Weights of a small mixture-of-experts language model, trained from scratch on English Wikipedia.
Size: 14 layers, width 192.
Experts: 32 experts in each of 13 layers, a sigmoid router.
Training: 442M tokens, 6392 steps.
Below are experts of layer 5 (counted from 0) of a mixture-of-experts language model. Rows are named down (a neuron's output weights, with its number) and show model dimensions 0-191. Each number is 500 + 50 x the weight over its row's rms, rounded and kept within 0 to 999. Numbers have three digits each.
Before each expert's rows: "comes before" lists some tokens at least twice as common just after its tokens as in all text. This comes from a sample of Wikipedia text that the model never trained on. Tokens count by the router's weight.

# expert 23
comes before: " |", "1", "2", "3", "0", "4"
down0:405575594609558566527488521495481467523513462551585489525586530497497510494491497522583443416421461504510498508502545494517489425564545488469449462486498489411490493544480506533505499430488519550513535554583512517435494476523563511542530389471516504429543432489520513486505434455474497480481477427469492594543429456515471524604514527462483445475417497420548405532458434470493499629500526605431497461551522534581479551639474511475553497558434521589521587477452407510465498453542499541355556474583492527467525475445526479468507502596489533497577483422446518454605493450609440444

# expert 27
comes before: ".", ",", " in", " (", " of", " and"
down0:484444485551620455486358497526541475468553509537503461550496551506567575509540535473506538480555459403500498467486375498521497493585534556426493514533425494504535407497575452500590504479412517512456508418518466458484554532466373508478532481564477544545451518476518437525528498506455552519488511475593477502453445399488542555391473610503459445515537515484546446474529461605501454544641540525442471487544537528599476627482492509525496471519427564494459524525416552473596506432518557591521485479412502583493481456560532418458460436487484524464559432529497484534567548510460567451

# expert 16
comes before: "s", " of", "ed", " to", "ing", " in"
down0:466413520528557414564447477490328480559424461490503530415526575471583520536527430510422493430499545471529468531559438531523422626579475469521512504438457466504474514383434482486531471544435489493489464549511564498458480496467544545486410449585433494482543485497483511471508525499476533526492510501513482505569483498488408464523474418418563502472483533436519521529449562420528451448524545557404457506513463423577513524469446463625515411533565423412579405554578542520527492482492430504592518490504560464423432494527504457449482539514509471445430538545597495574436575512450534543

# expert 18
comes before: " ", " the", " to", " by", " in", " a"
down0:499495528497582451506576519522422453556598542502497470498552549576462476552539493460488457430366438459496411561397441483475568461389562490430515381471438503497502541481543517557480496532495640473485479437457618540500525522470504468475489472479538526545484448534501505533519515459539495462541479529503555459510488475454647539450493503522575548479389498426439539547574535561549517516498631446493443480450526564498441581482542512513481539565429485529523442525480526450509515494524498534470482421444402538442466489483501412429635488482551447512348497493487561482567483513507471515

# expert 15
comes before: " ", "2", "1", "\n", "-", " which"
down0:471394527490498559534492562560494457475468580474490532542482437485486434510574538434531502467541485427435555557576554607389531437516496471623432458515497516424472501520479460378506493461582501480558549458489587478472509358527462487486430477506545563455493504577434648549535493580445509363507547514494503537513450456561496446501538520546483518432521491498538530612495491498484583481410542445450532507541528463521505518448469519454412565472631545555571544548476509510450470518492474555521441598585520511475441508530461524532487588452494534408471489485466558497541455482468562510

# expert 6
comes before: ",", " |", " (", "'", "n", ")"
down0:545420512487546495469434564512555446464554560472507456536505523496442463419561483515570537585498574510485498445448529572396486392579442547497399463521569477533539456543520493485488455579486546436472432457584394507427509590551494419430472482514523443408466488451493489490506579528490448533435422497446545390473489557353542545510446605457548553502540579580506545470455500447554513471499448513530527444606596508522471545516531532504506495516527572525475504505476504544525495473457555527416514375465463404489523490487563541539467475555505400467543492518530515510509392481447565560

# expert 19
comes before: "9", "8", "7", "6", "0", "4"
down0:505507415467526466437507458607438600522509515655453443497455498511482522460466459428525518522439529549437450487525468552472518534455454456529564441545470470460451543476492477501463493536474553496454382487497484530452512545475433441440437545529525449609437513516471403405462513629532516502454392468504534539539430471449495443443417528407429475508473539474518484513348430532445542532392539544550539551460504474411517497575504473506582364468446515488548515524526522471543454473477478515606538515511440493460511471485433456509582381484508438460432529450485555539487513470551502494

# expert 22
comes before: "\n", " The", "The", "==", " He", " In"
down0:508550450458537413477514440517487510526527526443436568570441386489501509504475511463560521499498433519447507544522477550484533585508588413511506508541498463374489519502498460501433471522530601517503559490522501478577532485457549482491636444444532617458585476581487502559426597542489436523508504618498511506502510489444522449423497512571530470437446467588496537602623599529534454489373536523500453516543448443467496468543470547490430546430525515524504394495505406583506461527477483485428565543474467435570513556599561487437557422510544554499442562467502572530513525488461536502

# expert 3
comes before: " ", "\n", " —", " \"", "---|---|---|---|", " L"
down0:464528588483528469416498458462498414510475527442535477425494381489547625538538497473552522505503476546574526543573471454476485534488480545475478550464446488476520447557466486422578491507488437514569549497507538589505465493409514515457502512453497427528560486590520465491601551590403519450543532619571492449581508541451539428514517530590446484550540514490554575441526483469472449490518485516310461491518460500522595512510484493495543538543601456480540487633440517526572521406553508481517477425409570517532566492420520445531490586467476517542486422491512432500484464544455421546

# expert 12
comes before: ",", " (", "s", "e", " =", " is"
down0:491553526493568493497545540547452511536519538435487477573534466568543553482422569576469532507535489496489430493587486584527503500546539414525532450403496555517483376513544516463516578478558608555463525378445507502517435551595532547363461556457476546568470440497574491499509541426503551504397493605485467549466544513501607476422498571532570411498468561529605535532544513563420519491507479542480528480554514466466477479456523454493395431518437484544478467523489456460469525601497518573509503459570520446494474426428511459539541527440549501513614518565571553489405489470499547431

# expert 11
comes before: "0", "9", "8", " |", "1", "2"
down18:529476503421571500401551561495578556550514515520500484526534513415532447481480508521534546475474526500461533464497539460420456453579474525516484465483387459533526452525610495479504513495541529548589474604504485579502536526501502610530462505631507517451427495589524435387513543509599478511552488515561575476525422546482466483547523565522520517418547481440496594503453534478467426577617509619518514507473405603416519487437544526418455532436550641504546511455531534517474543493507456440542594531532513456542564493540454606517529501447508492526497512478562438480520517530574429438

# expert 7
comes before: " the", " a", " his", " their", " an", " its"
down0:478466478483490445499484478457483495477446537533516501481417513574588486473419614440447512435457486482383526532467588515494482459470468530422515566461476443485437489538463602532583458541491521543461529486520430429578497587422646458552510516468469386481465455465528429571474455452566489411461586486544556479551504465513548499413434485386525446488550467514572555505517437490501515370489551528468464518467393570461524486460526475507453508384579557494465556527501420517532452418512479476578595455459506492502514492470441504480503531501437508425435463421466486531488587469549533425

# expert 17
comes before: " |", ")", "–", ",", ".", "0"
down0:504439462486521518554470586444553408516467500475472453490442498500472580437484544494519527520442494516473484547528550438454489583486452548645477501482502482422562589555476473455490544552448529551514483590504498503599493478502514523493512444470508427486587510571484476541498473449439535499445367444618512572565469649504622441528489433442494500437503482474471502506499485436491423471417578499458428511520575493592468397552523483536500515521463452532476515537554536574510468502459561463548486392404480497467492415552483522496521542426482558489573512490591473616592583488450552482

# expert 31
comes before: "1", "2", "3", "4", "5", "A"
down0:499609506442494521523548542538492564482465468605568404523586431539483499545492515552460513457543461526551485542467511500497511451542420484484535494439554524498503514476470454466628418545501573472411524481419500562579521473613470596464471549490402502480436488560497488527479517528597564414528514469474516545504515501485634516549472484482546518470506510521506572428450538513416573545448549425399516505448507524512538478523502498487523477564436475399532433547530553484493524487546513592395510558469498615463539493406393487517523493549553472547428453511559360494381521520553542507

# expert 2
comes before: "|", "-", "\n", "=", "==", "==="
down0:549493380528450492501537509596552553529489621453485472492575386416522571438454535474496511550458540504504452482536529496501564536470491478591579528515610518465533480538487459457590539571460603425496495527563492548485447479462474464470549467551527574606565553582523477560549419474563492509510438480540587547522509518569482508519474516505519568574478514537469478477489435549528470485454467550613562561616499464586366471478497451532504498539455540518525540433523510499441483478572579435528535590465404437551530488473512585458473485504483481541520464463549514592570539537514625482

# expert 20
comes before: ",", " of", ".", " and", " to", " in"
down0:485481473525535531533413473521569470439487452494418480514486520448460487487493566522557552578501440487424476485489506504562398501443491433559437539429522508549353480476456594453599499440547506431453561419476417505529473414491503510510482494598509511457467446573480404475473509509569570506556454472545447498500457482535544446505586461519502527631494513420543484481535531453554424496575523536503570493553523548532501502469551469561497480452465503425470534429511562465404508461494528484501449546593450463572523546575465531487387526480507449508483422398543508387489564563569401623